Experts of a small language model.
Size: 14 layers, width 256, vocabulary 8192, 25.8M parameters.
Experts: 16 experts in each of 12 layers, a sigmoid router.
Training: a variant of SOAP for the experts, 263M tokens, 8024 steps.
Below are experts of layer 2 (counted from 0) of a mixture-of-experts language model. Rows are named router (the router's row for the expert) and show model dimensions 32-63. Each number is 128 + 32 x the weight over its row's rms, rounded and kept within 0 to 255.
After each expert's rows: "comes after" lists some tokens at least twice as common just before its tokens as in all text. This comes from a sample of Wikipedia text that the model never trained on. Tokens count by the router's weight.

# expert 11
router [138 109 124  68 115 133 146 122 126 130 118 167 130 111 202 174 156 101  75 124 108  80 148 166 156 159  91 102 115  88 112  71]
comes after: " (", ".", " |", ":", "|", " \""

# expert 10
router [174 182  99  75 120 145  78 129 199  79 135 142 108  97 181 148  96 161  76 115  95 117 131 115 140 102 150 179 148 155 120 117]
comes after: ",", " to", ":", " I", " N", " New"

# expert 14
router [170 122 109 114 123 105 112  79 106 122 159  44 155  99 136 151 137 178 127 141  89 101 112 163 113 153 149 127 144  83 135 121]
comes after: " |", "-", "–", ";", " 1", " 2"

# expert 9
router [132 147 118 172 112 122 161  95 176 104 119 117 108 129  80 119 122 184  90 132  88 103 165 151 168 113 142 135 178 102  82 140]
comes after: "  ", " |", " 0", ")", "%", ";"

# expert 4
router [137 122 152 114 132  68 155 108 169 127  96 139 109 110  92 147  98 121 127 101 107 168 162 181 122  98 105 144 150 129 110 142]
comes after: "-", " the", " \"", " (", "\n\n", " a"

# expert 5
router [162 107 100 118  53 105 156 138 143 127 143 117 164 136 147 149 121  96 121 162 132 164  85 164 122 147  94 159 148 142 120  86]
comes after: " the", "–", " a", "19", " U", " The"

# expert 15
router [128  98 112 142 141 146 115 132 123 146  68 208 115 157  96 117 185 109 124 161 109 178 131 118 161 123 173 198 107 123 126 174]
comes after: "=", "\n", ".", "\n\n", " |", " ="

# expert 6
router [103  87 119 151 121  87 171 132 134 146 128 105  97  68  94 115 195 154  99  68 112  73 145 130 150 137 206 172 139 133 127 131]
comes after: " the", " of", " The", " a", " his", " C"